{"n_layer": 13, "d_shared_expert": 64, "normalize_top_k": false, "router_z_loss": 0.001, "router_bias": true, "shared_expert_gate": true, "init_std_router": 0.00815, "lr_router": 0.00153, "norm_eps": 1e-05, "tie_embeddings": true, "optimizer": "adam_variant", "beta1": 0.9, "beta2": 0.95, "batch_tokens": 65536}
Below are experts of layer 2 (counted from 0) of a mixture-of-experts language model. Rows are named router (the router's row for the expert), gate (a neuron's input weights, with its number), up (a neuron's input weights, with its number), down (a neuron's output weights, with its number) and show model dimensions 0-63. Each number is 128 + 24 x the weight over its row's rms, rounded and kept within 0 to 255. Numbers have three digits each.
After each expert's rows: "mostly gets" lists some tokens that are sent to it at least half of the time. This comes from a sample of Wikipedia text that the model never trained on.

# expert 25
router:096154151153165107166126162093158100149143142153102078103165097121144109101155124122155099113154114131095111121106164127116101105152087109148097128139098095101155143124091141089109141120097145
gate0:116135118168157084146107146124121119182099151169084109129160087102151092096170155090115085130142116131134122085104122141124121124155133102123116147141130116133137128104113136128110155141102154
up0:109137164157107148157122155129163093103147114169111105088120128123127086172132160125131108099096122116147134111135109083157112145104130099117090136135106145140117161146163095151111155171170159
down0:162104129140138106139119139112138140131121142117129114120157103127107146116072169137148136110127154121131146108120164146147140127088095137175101130117123138139090085107146101141124127115129110
gate1:133149083143138115154099164148144071118144174130109137103135166097118129133156171134113123129099115133133140116110133112127120124117148141172122206107124129121120142153067115090141121167095139
up1:118083143128095129120146155120160128112111117121161135119127077136131136127114100125149108105127101151127131121102147127102117101160077107096125103141143116160165138117113145160097188095159101
down1:139148145114119148125123113142148172131140158114119149144120150135113116083145129133094104122087142111099083150144102146129133092164093093166127107130161122094155103111125157148132134117155113
gate2:122150143148122100141157142097121094098154119142124107129141096103137137104137127117142117099172104142100099110119178140106121088107075133171103144146120112105134134095110142116113160085092133
up2:107140130142113102143076117087117163110135175092154085144123122102116118111114099101128151132081136105123084128084153108138136091137153093124133122115134151088103101129087107138140112171120124
down2:117127153133148099097156156109128107143175149168066125147131122164120161120102081119109099136114082156108166135153114132173120171119155127143138101099093104127149127135107157131093124131069131
gate3:138131082131169118151083134125128114135123184154127140124151168149172126132153113100123117121155091148163129129116119143135148131109111139141127116131152112093152110140121138140167112156144120
up3:174157121103132121115112104144115141121140176123149160156162153153129162127107127128120141105133142169117137135133144124157144114109134160121158067090154136134137094121101164130134122155177113
down3:144124124070102146149146117158107125090113084163119104137094105129083092088121170113153136157109106126110098155124141101106143123163092114163113107142173138129163123171097098103111146159132117
gate4:110157117127099163153110124116114158093139145148143094121138113152134139134119146106137151159163155130115090143104108137133102152164118119123154150107101095145122135133120133106149117073119103
up4:158137145139156116098153113099120147149153093068089135132153124143086124097130128143150122077124114104118188122105166106131153133105131100096158151127137129105133138143160114135131147113137105
down4:126148135111133129153136091097144088086064101115129091151081118105101116103134127157163113088165073180133158117167111113158106115109147138104169138148150114111162140139122146117120125132160167
gate5:094138141110112143149171143107176083172119158151076141128109109135130135123168141068153087128152113137115113114094165133142128109135131128146101137132104107099170150122099121118148107136092162
up5:146117119142167096153100118154132120126118100117134147162127135086106121131153142169121128129152096083103099124115152157107129148130144150152076103121168119162146111106075161114117151130136097
down5:116164119176137103142162109158159152086101124155100094113095173148109104092109132130123150135121168096128144129088162149130134138140117160154144099125170096175136180139132136126122128107093135
gate6:127113125154148082111079125146144122144133117134145152107139114101150119081118109152113104131111088096111111162152133119131115113144132150131126106114107147146139165145123115183171126104134167
up6:079141123107157090120112131139130141129117132108116112117113102120107147111106123155087155125108104119112127149152126132120145150150143126108098095117096118112115118183120145161141092140155154
down6:119096102090121151141157115149096197118134101114118114110093111122110127159111117154109129134139115114111151123157156154170114139144168163141165129104117118121112159113133093156158109136103123
gate7:110136140163198093175118189134175097154112107137089156120097144149151073103093122124151115111136119127161128138079099160096114114158138128151118106110071154149120170118097165082125129134153147
up7:135113137100056136110121110135094115115120184103151096100168128154121173181181147111129156138122121128102133139167150102158125100115131121150172162128156100121142099094130086155094133101133134
down7:110117136182151107130130130141156149162144153129144109150131144188097140121162139133128130060149149126129136156147131140093128119114114082134117125141133112106129112138116120153114139133155105
gate8:093119168112139159143117168132168096132129172182100106130126119133088090138159164118138112137179087125101119134094140134100083118173141144124119166134135120116167134120097156140136144116130179
up8:192138140128140132121115096127104150119124088081163085143094148072136093124082142174137144106077136149101125115117122130094173123146121116153141186172157147106093136096123091124150099126142148
down8:131101139121162155104134119117119106132119168120157106127127045069142117124158098112145161107118111133153154093139134155136095113118121148102117110161140132149139117148164151120137120095154133
gate9:145124129127140117128101116104204130125145128125146102130073115134144115104110108098162095153132151132130098107126125098112125100120093148146127160104156108100123119167117158186119178130101140
up9:129116157131129113110111118126180147110160122128115107138088100142101115099119118116158150130167163117149097143115103088127148125127105123117117119072139131126132099169163149171098150119129113
down9:094127174074125150108103142139179117166156149126129154122098160135133113121141147131170117126112146134154141149192062142103106130164130125117154180122137109087126098107160151152115124101145125
mostly gets: "si", "Le", "En", "ten", "He", "me"

# expert 31
router:091155137155151121154149154104162094140139158150098094102136114126143100069150153122157103109157123131108111100098166089111113103163102112154096153152085110117152160111097144116125154108116154
gate0:130113131129125110161102137141089130122105121149144135085155104099167112188180148136145112163117105147147118146163136127102094119150107121141120151111102097115131166100069133131132148124127121
up0:153106129122096106154118143133077143105117133120143144132130131097130130161154153155130117120097135127184125127155108122108121114167130099119139128107102123119134159084086110101127142129133125
down0:113128125081094129118117200125085144128109098109150129108141138129088145144122117095136156191139131093122115129155142133092155110135116121154120173104138152124135144095162105135132149142151116
gate1:090148104138140084163139137151140122121136170142106130163126139135102119138132146119139120109158109142142119157067131140163121104111128176124088133155129115105137092183110134080148089127115146
up1:143085141137084088141137143132104139139155115087152139103116114127132122136136113129131118101144119156166127115164114094121110155133147120091157121112115126170130106129159179124090125112132111
down1:173140121125146099098140143127132148140098113152157140143119129134109155130162115147092111101131102157138135134099155119150120142153133154118132119137122140108140114186137118131130176095126114
gate2:103166154126151039122105131119157123114091164136142126136170150101171152117156140122149136112132076150083074124135175119102097179168083152120110146118087154099129102096135112122124131057163138
up2:143087093149129161145121122112097146135131143155094128125138107173053109165110119142136096153153131141158205146066106110179127075109164106149174151176155081147145132133104156107101109169103150
down2:103168101103147131121100151120115157155151148144122128100113085109142100118140125114150091139127158139113142129159143157100160138092113108106117167205119117134120111127121149131132135122109166
gate3:102136157150143100138141132106140096143074125169104110085128136148134079139128142110158086124136090141137101114136158133119079096161130155146106133157139088119140117133093123100107126127129147
up3:115112136143157088118124114139125129109077103100129149131106126171121117101135096157114120122130144137113147127113175141146091111145114135177150137132129136100108106145129152133157122135129148
down3:146137131118144126103115137120149120123131172136101127118111108133128118112113104154098120103130117170095095131166144100124114157105098118108158110115140139119128100119152114121117127120135110
gate4:109128122175141112164103136133140121108144161161098119119142097120155092115136126121131065120138090104130109140097187137123084119132117125165128110145145099074146113119064150135139155148105117
up4:087102140173121155141163105158120111117161159157093128125144146127092099140131139152139099109103201165123137103132176117157150135161170119159132140138118101120154124118119117139139144097133101
down4:148117126119152144111053152129101108148096126113144116120119149144128138178149154152118139108114144142128110158106169119160177102093094091111134148143130134152140123129123103124142149146126141
gate5:132144137136155160126123160155104090166175125155134096116150115163128144173175148137102126131125099163130128185129169151104129128116113108164119134106133099091141161151107097137106135121114193
up5:152142133113128159114106148152088083145145099134123082100149155159127129151126143140102130126127103132155138179138167102123128148110117116141112112098102123123124162153109082121137157159146174
down5:135119123133122095111094112130132139117168139136141171124153138134092168152120109092138173130163147123189123156090103155142103129149131172120143115176136125161120126111148102129107086111119154
gate6:094135070118118149165150155128121132125127140151116097147152122094149118123165173114149094115135111124116165087103141124128101172083071142156113159156103116083124124121106129142131157124122110
up6:173109134163123131117107141143104119151138126105156168130117123143112104133107097114136140142113130105143123159162157184091134087188183094097166120134140108144121151134108163128133149152143158
down6:141127127114113125112108165145112127164119162158095113123125148123156103131091148159092130100130124114090125173116106133079143140113150095144108132107080114133109146147142144102139114154168184
gate7:117124123142163126119158123088140098151103153189142126123114126140164145127129133103174122162145103114082110118131158099156092106129072102170090140131108086106171164099119122160115126110093154
up7:145139163165115123111145105090130132153139129142125164153123126171118090192111063130143138100155132137137176163162129136119102147113113116131095183183114089150119124090131111143127080103109177
down7:115137103166153137139159116143139112174100174152139079162146150135122153103163108120130073117109095138165134154111089081157095072140111125116174140151121122106165136170155146098137116088116124
gate8:137158144126147156138117136080159119143080156140152141104123163113145142142126127125112153139142089093113110138074128139153105118144125086164121165171113092097168182110132153128151116143141159
up8:147172125134105172093126136111109091115144164142144140151110144166130125139108110107113151129129096156123148094116104132129161147139100145145133141125128157146129146115146136157108121130112122
down8:128139126134134116169089105120150135129130102108140105128124124136112135071123108117115161158082106147122132087139147145127079130094126170126148109129134143161142197102125128115122123102115167
gate9:129167110156146143139133146126122092100139157171078132081118150181142157124130162162114104119125132135102137091151155129110117134142100152190113152125120138131146163088063148089136143125084166
up9:130140115176118173158141145131118115137150134159121129113151147166087143148115138143091097134163178141116141117173131119142115108094137122168088149116116134130101140083130160108168188113103137
down9:132085112082115128096105083089097146110133121100137156148121102109142118121096094099136144150097110121152103096117134146119158129173115115151124159140130098138122151135128127088073153111103126
mostly gets: "Ar", "by", "received ", "Academy ", "Minister ", "DF "

# expert 35
router:111161155143151111159135160100165102160162145160106086105160091139147112139153133133149104109146112136117109130098158129129119105127098107162109154149110093113145151138098148129093146121095143
gate0:137165151123130133132116151126162107174109139123114115135104089123113090120114132100140121121157086085139123136125140129148089111119153164139164113117098115109124130132127143139107093111123117
up0:090103142178120142107126114094143150151117144149136136098137141139082099121131139131100119134140150138138090168129113145091142135143140129112119171132142133169144169108148107134117093125135152
down0:111090157102160137119132126118110132158113142119142096108112097120140131116125146087134128114150094149096189111134121143156104124137126136109157122149100094124078124152133142166099135096151162
gate1:139161124113148111135163118120153136099147124090152143127104118099149139115112173183106156108097124133095147083152129147091104095108131163111123127098108113133141096109121177098142160143087120
up1:162139113072115148120166113114182115104120120136116096147148152120126200138100168133101121146139114112135173153097158129072145135146131154116156100137150117114114109140125146129084128121115137
down1:143109123160139164132110154134129107143122162158132111101152136120128115171112122149157131171136107101103128129119128104139110107118132182146074138099144098132159161133117127107119147131090147
gate2:101128157080134175155127181131134107151140153122118159114132135170160120122150118069193106128141142122147110123095210155094121108105115126147154179170122126139142107165144139119144132169113106
up2:121147166164155094132131112116144095123113137139139100106099131150116100119145156156107107111129086116093130140155126094139142137150121148145121136099109122105151131109106109093122155102172165
down2:108148121123114123101160129138130156122120131116096101117110133198111144116132169145130133172113125122153154137134145120141122145142115131118158133157113166169103109121106103124096127109098142
gate3:124147129130100082111104126146094124110128139152095121145101115124112105133163161116111130148115166102070108080121113123123128084148159152134119146142131146112128138112144125157175106100080167
up3:106121132129133190137139131120175102132108077116138111106132151134127121150118106128155110123123084155153139149119139109119097167129096127137105099141081109099163154143123145110102141176147087
down3:119137098162140146134148119090184123121105153150068124092132138149127131173155123117157109152115142131148106084115109128131144138124105156143096110159116143129150111135124130091115134089167131
gate4:082120105166157104153114138144140156151111150116111153115130130102162095170165119134136147124150104120087129108116137168141150148156123181179122162139122140103160133154076133115161116117152117
up4:138157153135122144119122111100130098168104122176120146119171117145108125087178160150141118085112154132144147150108138124140089105115121122069129090125181096133132109105124129143076137115116120
down4:133131115132105132148101122102121099098137156144104121126112119173121070103107131107137131141134109161163157127110142133128103078135133146134109128143175138125109140172135160141086141129121125
gate5:122177143174166122131116184138164102122112162157099132123160111122144120120158145112133103135171106149131092127068156109111133121138113130172100145167134096106168152120102137145125156157118147
up5:145140103122107083139110097114106118123127100137166129152152151107105091168108110131141135097095139099110129150162093137136115131102122113103153112117091153128112132141128128114166120111164137
down5:098105118110147157145191169143106120125140138086196126143158122150086115142111090098162140137174102130102190138131175122149103147113107161097162088105168106113128162136154149152102142128162138
gate6:116141139166180102129153122114153105142110130124084118083121117116134138121199121108152104107115098145100119115117145077141090139132092145164089140130144136094187133114105141156161122118126150
up6:115163139124126095099119152142112129165076130137132123153123099143083125158131103140165143113130146132100163142165147137125120132136122173118158162145148122122118153094102115127168147109128144
down6:140152106154183114124119169120123112132120109168107181111124057117167124120112141139157134148108119107112137130084098127141178185158112125156102120125099140161156118130138131105179132150149123
gate7:111143156131137095143103139111176102153103170124109158140145101116144098134175136102178122095134121119114080097126131110126088115134146115157129126135126082120151104141091151109138140127147098
up7:136164122134137127148124138088109127131100128123098136106106158088138118130138113142166112114130140091122125171129163108102096135153108147141149153102114103140066134130093091101143120098088114
down7:146180146102152135088148127156110159187154140133132127143113117130117154090109111105152122150150114106138180154149102161152117136141147100127127123082110144129108149125132144150137101148129075
gate8:142134184145135119147164184162183123177161119105089131161175121159096139126146102122119138133133154145125130137122133135102092105182151136112121151092127146134163133123141164156142079140115131
up8:131123159122128079157161159156171155153158091107115137148157106150091139145119111121090153156109137153117129128098119168126113112188176152089125149095140153141146133134130179142170083157100123
down8:153142110147099131108114116092113070091167172133057136080152132162116107147138127099147119088156111099110152095116143142133111096118094091110090134134132118114125163144159142106172109151140096
gate9:145140125136175131123107173149141127128117145145150161151112096115144105105123144096120114102100136102115126094111119138172157122133155166126145112117084150108135137131055134142157133125118131
up9:113137094151086101102116083128154090122133143158107118137141144155124160134099124119094131150116119155107125086103131135125147138151137138089100149122105163144108068119088115123102174108114154
down9:074126148143145156093147170117132138123109156109110105120166149101105136102105132131138130102126171143137114125149136129137118127103184114115141099172148140151118112081105140123095121124109148
mostly gets: "James ", "name", "Ne", "land", "We", "Kingdom"

# expert 16
router:112161147151153105160124153104161095155109153162101103095142111081131108130154134119155108083143121134106098124096154125112127100147097101164101148155148100107149130076101147118144158121106140
gate0:149167157133144136124114170104131164121141104195138125123129099115108108103126141124174143114124102140109112102111145152110146127181154128112132143100145098080168110105111155124158122117151090
up0:117154114106118117081128148127139143111124135101091146117161172112113129112128095109128139170149134172157138089121160162130121171103102123151131188145106096141136116119144095114164135157148136
down0:130176135107086132110127073156113124118177092169168120156111129155145143123125103104061128164147115175099115151117077128105166152176123110151077102142130162095136067125119117129121140149144127
gate1:127148165105123150132145129107131083128132095163124162119109120123080122146133104120129155126111085115142085113154093087162135103152123080151103161114120140124120125139171123164125115138166108
up1:138120131141121123120085081137103168140153135136127106140133100113141166090124124125126158081117182171166129141114153121113138156099133139075166101118120128123115115118130099116090117094106155
down1:122110143104094169096112148159108089173148114111065149154108124130175132166087106100144109096172099131126180093092123143151132123136108093108085162130133083119103173129159131116113090115122106
gate2:151151102142154104139128132163122097120063118156110101106129144094128081128166152115134129076126067129123148121134144131138098120151096118141140147126123136119132131099105118176152144150102166
up2:104114159120161124140163128141118118105071136161127098138102145118153120119131113119133125141153064111161089135140104144103101125131129112101091129146127139112146149134146164146161121161155137
down2:074114095142112123105161108139121133095131130116120156112133145170109167133135105096102134121108149048138140119103089105110159132107148092143171173120138157126103125121160112127138091137106123
gate3:107140131153162088150143125128154097141123142127130129149099111146089074123123153128115097076144052118135110121102112126171128133108139115123119158126134089102113152137125125120126106132133136
up3:143147147132135123119088141131152125085129117127139111096158133101182158150128117131164130162159174110119144135124186130100096092148131137153134106119121142173162122109130129111128153125099149
down3:116145107154147147150132112160167088118130109136101165135118122153124136116122144157104119110109157116129090139168113080112137094098125090126085121151142098156128127135129116134102105102073123
gate4:113138171133124092136144129135143106171139144155090110101157106156101110120141118105174122103141141127128101109100156128102105128114095137161096116142117092095134139123114182136099115123140168
up4:155140136149101100142084114146115132129158127146160136120168097173109101125129144108127119142134133096151113114095153147082123120148097153142099148129110097140144101146119109121099108153105116
down4:111147106116142126123145136183086102110135111103122147114166132124111118149113186084120120176095122152160101156136126164133144172096120160134103156084123123166099154118159108089105127153147125
gate5:075134152131117110122118134110169137172131153141125090149135116108108104137143118155115150112162115111116109114124161138116143132148132134150161109134151099083155106115150135072151142111137120
up5:113120156136135132139124138092146109134106160145183065143138138100107100125122099117105130095176103145125120129144137139066128134164130115124160110139131125126137096104123112103132152132180127
down5:062162132142123100107126115125162154143119161103150086171123146139127132121174114160132108136114153152114127117151145118122114113103119134102067135136081084156141103135112088172093074132128138
gate6:118177162146140115150108166092133131164114128173129102136143084147137095115134125118138096098159128163118115095096157119099125110131100120133134139153141088129137177099092154134093151122146148
up6:124140161125095161138089113103142114110133136103121149138090110155140125104089076112143108143096095103140149155115136155129141162146137140143120137163162125151158103100119176106145140131109126
down6:174139125120075160141115127112169111152069121177092151155137149146155156124124135136141095141106145124101096111133136129131097134098092096154134159093089105141143126055109131110165155145157184
gate7:114134149157121121141115106128125108118083175133101146154141128110135110131167086091134146143143105097104105083107114119138097091119144144129116111123092142089140080118117106156111188120123169
up7:154138134109077129104095096142103090096093180142101133123122151089138115121143090072097145135128113095126139104125082101120112104098148139112133095120105161111099085123117129128085193137092157
down7:124143088135101125090104136069105138095127126097096116130082136129079122120102103181124132140132121140115154117129110170143132142156096128135097136144131143091138115142095137109123142094084140
gate8:118151144116159112147129171097143120127163147133122126124131109163124136082158146096167115079172107103096118128111171115121139088130085133112126140161121112075164166139094126106137111131127163
up8:174141096112106107153115125120159119163128111120101136127087160153108125147134120156154111101132101068123140109102163121123138101086152157149155148143132116145163122102110152099155134100126163
down8:151080107134088138111136136134096106127095144094132127195093125136127147101106107135139114111173109098156146094097097122153131101134139102136123074129107142134109115110173147127133139116153151
gate9:105133140133171137154129144104146136161083160141120091130164116133099119112170153106170110086119121119093137120117194140138083098131089099139120171164133082092129131147115132126126149121124170
up9:146132163125131129111140109107125082103130139108087167146140135108155165165141145163070136104153149136083124139129123145132087162127145126159116087111133153142121155112115164166105130171130160
down9:132130142175143142110110121120115187110185138106148127108113111188133145123136099184160137119136138141132114153109133150124184158172174163163139115149128112155185077109106116152152164085140119
mostly gets: "American ", "L", "General ", "22", "British ", "Ar"

# expert 3
router:100146107164168120172133141129159116146132135153106092106132101137160099156162142108165112113145132120111104088116171104112123104153090126195116141153141116093172144139111129121122170134120154
gate0:144127170125114102117103120120125144107156150099103150146153147121114139090157090153121137102093150141152081124141168144168138173158155144126170099098121164126110082088103113115123168121119145
up0:130123137125098118141113138133115160143133120101135147160121126109115139119137065173130148113097158110141090117145172127152124147182163132146174087078141145121116094091131120124137134135111146
down0:141088104102103132110059135110172145139100125147133152150101153159140123134092123138136111103101156138142087138158149129159119136127113125111146109130170143156137113081099113139122142116110144
gate1:113117159132118148141106144137123119150131190174128142129140140139140134144129160105105102098160148130163123093103107128118136166139090121136167133149122113167171136137093165111163128123130139
up1:141153140114119163153110109168129137115130210170139152135143152127133139121120159133092137116140118131145125086120077111133144157107083117132159125174128142175165152104100148096146151141145149
down1:090086111115093138077104093148121152140110131127160155157145143124162165168118105103077120107178076132147113126124156139166128133090152143076110126148134093125134121141143133141113151118117120
gate2:100179141157170081160087138108128085091143171161081144114130134150124166147139148124141134106142117117173140144125161114136134123141108132126124125120144134131153101095088133124120113117118121
up2:083173155155143099172083119131124112112139158111106161120121118164113150160122150117133136111141130122165150147144166089146159128152114155131115119105120168123139078110101120112092089089112113
down2:110137141083146130138100108146101122148143103099146136076112082154131157153121151182088108135096121111142127126145129104171167160138139148124096117077164126090189132095150116159124121118120119
gate3:076128113119151106091117136127099099081129092136127098107130120117139107126128153147074079103119135156082123127121089141106126115133160102163102142115156124092106138121104132163103192138107128
up3:086102115084119155095112161137101096082142090126126085118123127138125096133110161153092139132115153156095150116137082149133146122133173127146114144103142139101072100113132134140107185153107132
down3:146105145124106144143148105102125118133122126138146146141134127169147131132107128135130127131115113180131156166125147137169129160119135127112139113121169143101091157149118145190106137198109150
gate4:114155157169137086110119144082113095167141141165100103092150137130117108114184156136160081101140092116140086122131128130136100138140091118161122114161120092092167153144116141140122123106130104
up4:182119155149133097102109155089151151131121149137124162142093128099148135112173113132132158148140101135126089144101128183082089116123161137106103145104138109092128160146097100114131102081118107
down4:166134141137151138126115123154142127155171136131100113109081105089152134084115122101103085092105091186096111160116146117082136083101121105126109142144090086147107157120106141116102171153129177
gate5:163149135134123133121128153080112125127107134156118124119105148153108098122144132055146101173122099148156138153164161141119106116126140133120165150111138137113157161081104180095125142136110112
up5:171174126129124123131153131082100132129119124135135139185106139147116113134121115061136092172131104124137136151147121136150115120136164153097195124101130162114173128086121162115127140137125122
down5:117129121164078113170155106132123171145135117139147104100178153093102141183110139127161145107131131162067145153153158141135130093129112112144153107104151109073084130139118123115107083132130101
gate6:120164114121107105104130121152126102131157164137060153115089144181092147128126124129134139104114156108160105122097118084157166147072122130124162074109129134194118120123104114102119122116125060
up6:122079115115133108122151159125119132108147142094170098123156129098124105158132122082109160119145128129124130154185153115148124129189157096128119132124124111096099129132140127095118088110127151
down6:158099072100137109193102157114091155141155157128133152167088105135107110106141128147153149163160186130139140106102071145078160132115134115135134144158134131132114091127157092127117150182117102
gate7:154167163124094129124103129148136133108090099158129151148124090189137148158122096104135147130138096153144125139153136122130135114094106135095143085112110147085136118150096180137116151098165118
up7:122088100132162098120157133104116129141161178108126094106110156101102121127124172105131120154106147126106106142115109111136120138145145099137107126150103111183152113117176100123153124102100152
down7:119140136120084132136110110120095119150170134117095143123083132119083116101144128186132123147130134108158145116119161103148135157136129098133166156118147108115130125132072127127114129120106112
gate8:138156128168140090142123125104135139104119164166093106110155128149158138136180122117149067114146113123140121157123158102099116113172116130167150122143106086123162155128107142105141149136121152
up8:086162139160169120142154097076096139115102147120148110097116164111108099138170104162138137122097086142157134121127126094137087130166103159091177140114124093137115136129131154108149144128154123
down8:129132100148151152109160185108111108081117127145115067163076128145156118137110133139137153141102134123114119111161109169130110149146114168124122178117129092119132093125125110136152138127139107
gate9:112153087166164109141115100105163107130098108127149130119099127156115114140115150084133096143151111130120128137148141134140136097142115134179123148127160153095158163164131131111149200162130161
up9:147136091144157145162125112120114115134139096116170141093098129138124137136109157123113107188133150114089156128134133125115151110116082130165097143128165141124143122150155123111126159181138146
down9:115150148122102095132124113121110105151131132101120142128100166147127104122152121077136104125089091106131160135155157102137153115173135159112160137098147147082133122126165122159122118140096167
mostly gets: "il", "ism", ")", ").", "ist ", "ism "

# expert 9
router:114158147152156122158108151104151095147130143148107120119140096126144084130144143117173089112191107130132116110121156127111094097143104110141113149158132104099148147148105163113125117123117159
gate0:076193150145119094109119109133146101120116129130081127089148138090141143071202195141163120131118076137105101050116157142154119132118153121134126125123125096129146132118124141083150146139153136
up0:181086124124140140178141133144102132137142137143185145162110114152127125166076082106115123127164157113145128146132105111106131118156074091101135113106095155148127132108112125143118114108085128
down0:124136103150130150131140112135127135115093087160122094145136136156090144143134100145118100121136155123147122144099087137110145146147096099167173127148042122125108120132100108132133126109129115
gate1:140150161148153145120127106133124084126131099125160151107169153125114163117146151133121127112133114114139148108092149092128132179102143143117086102111148093158087102123121139142090153116132108
up1:120146132119133135146152121145112102113156099151152127133177155076100173079154152145132093156155171152106148115067155139116083115141130087112119139122101124128109126132112117140101159109082201
down1:129148096113162130122177116146148141123122134118154100159098142141112136133133129131095153140128149120112109145128098136149147126113122079142109147158112116166099146171100161105113161141088130
gate2:130102126164149120109136145125151129127104149122102119120146149120120175131146103096141090162142122132131156138136131146114119108153135136097099168110119112109153166080106132124127114114101160
up2:131108119163166149099124179127113173122132098121131120137097136127140152153131105123117121156119111144142153132149125161108139097144161165120138174101081136100138200101132141131132103113137138
down2:141099104115155148108102114158098110094116096170132124165094141181149119141074090147126129128137059119142146136135107140105176151145163163133115137127105122094109136123128139171159131164121143
gate3:142092102136166141113084090087130136116126146150138139090126179093098127147126132156138108129173182147129130112121146115125118160131102100128078139132120105133108127106138104158084148120097126
up3:156096112119160162127098120140101142139132139174141144135135199119130070148112103136150092164148142122142140120129121130127114175123121124134091145126159108156105108163139076140134107133108150
down3:141121136153133123159130097117099154140145104150122118124093148195131160154078104119106133091135139131117115127127112119112082135123129123082108116141159092144140109087158109123134063175122126
gate4:109121163113107096122094105109180110132137139132149132144095094145135076171119107145154104104156179136073158129126129133116139110153100126113122115150152144119098171132100102136113140127094134
up4:145114085131158152100139144161096171126156134132099098139147142115117167094154150119126163139094060137199097129115105136153103139105138135154138140123113095130157097136144137122144147146155138
down4:118146156097149113118116133142168100093127115127146148141166139076165101104174160115146138139131159123158142113098159099126158119136093148153148096046118149133123142113077098122158165114129120
gate5:159177129111154124117130140128177147151127148120115103119099119136167118146119107158076141179123161098105147066121113105169180131140123112143086137126109126102107157114114128059169116128115140
up5:162158128091130115124149120149168121126147119091103130116117120136152125120102119146061156138133158105126163088143112127169165140127156101141112131111117166113095148134139150093175091149127130
down5:157143081123078116179116107097080146115162132105132163107142143124121124104091117103165103148129125107142117091137191132136180115193140134140159098147153156144124126106110114101126119108101066
gate6:118092105088153156130135140102098125120131133120134117120119153106090143143120130120117114136133100113175101102137119111144139142163113077092081141110134103150128094138129108136057113157143153
up6:093154155174120138131150184148150104126117163140103153119115123147204133123154116071192123107145142114101134125142147149100151116082122147125137140152112108132138146135134152110173138128111092
down6:135093085149111149138140131159107123096095084068115118103141110160141156126129082166112157128122128074127108091111077134083128142115125171152123177153114106137107149127125145114163082089077131
gate7:132142112119149105186176125134145145132128116118147119129109122150164074156126082143144128125152149164163147151137118121129141128111134150160115139143157129133126127137130123106146113131166105
up7:095136165140193148122142154141079058090139147159119115122142146111139175106134175135096082168131127149103156104134128110144124139127086108087125079129112109141139128099150114142145135139099137
down7:137134156123110091138119102119126167123097113131143180089122116129102122100128142143169119105132155124141118133149083127085142120119143138154149120119054135153131148117129154103144157134103159
gate8:121135196106142136170138138134156100088110174136124151136103147175169155128132120089111126103130100098109127095151183147133072155113104106122146108114149095131133173098154149126170145147133145
up8:154143094144090124155144115132120178137103101131192107147142100114162153129129148186115193133096138130084152133116192123131130117096115151147131091143146154148083117132117165126131151158153126
down8:133131128125170108109092162075143115159120153119148120130127127071120130167169129108124102142151136129140125130120135128160135143104097116140118099088146150110143131136129113135162172098154102
gate9:130112106122149139085140167100099129145134100132135117104122147146125103159123146085124142193101098151127136175106143112100153177110099106126093122084131103146125126098112133089098127151096103
up9:091134143159174110108128115155110124130107111120129103098176130135122111135158103133106133127132081157158100160131116106140072186122140142152104137152134091111134134172135131133107118104144132
down9:132157142117093137087124121162156136128106132107147145121105100068138088119144084144158093136121113140117106137154110102123174144139136160128160104098095128106141121122086105133122158126148140
mostly gets: ")", "==", "===", ",", "\n\n", "== "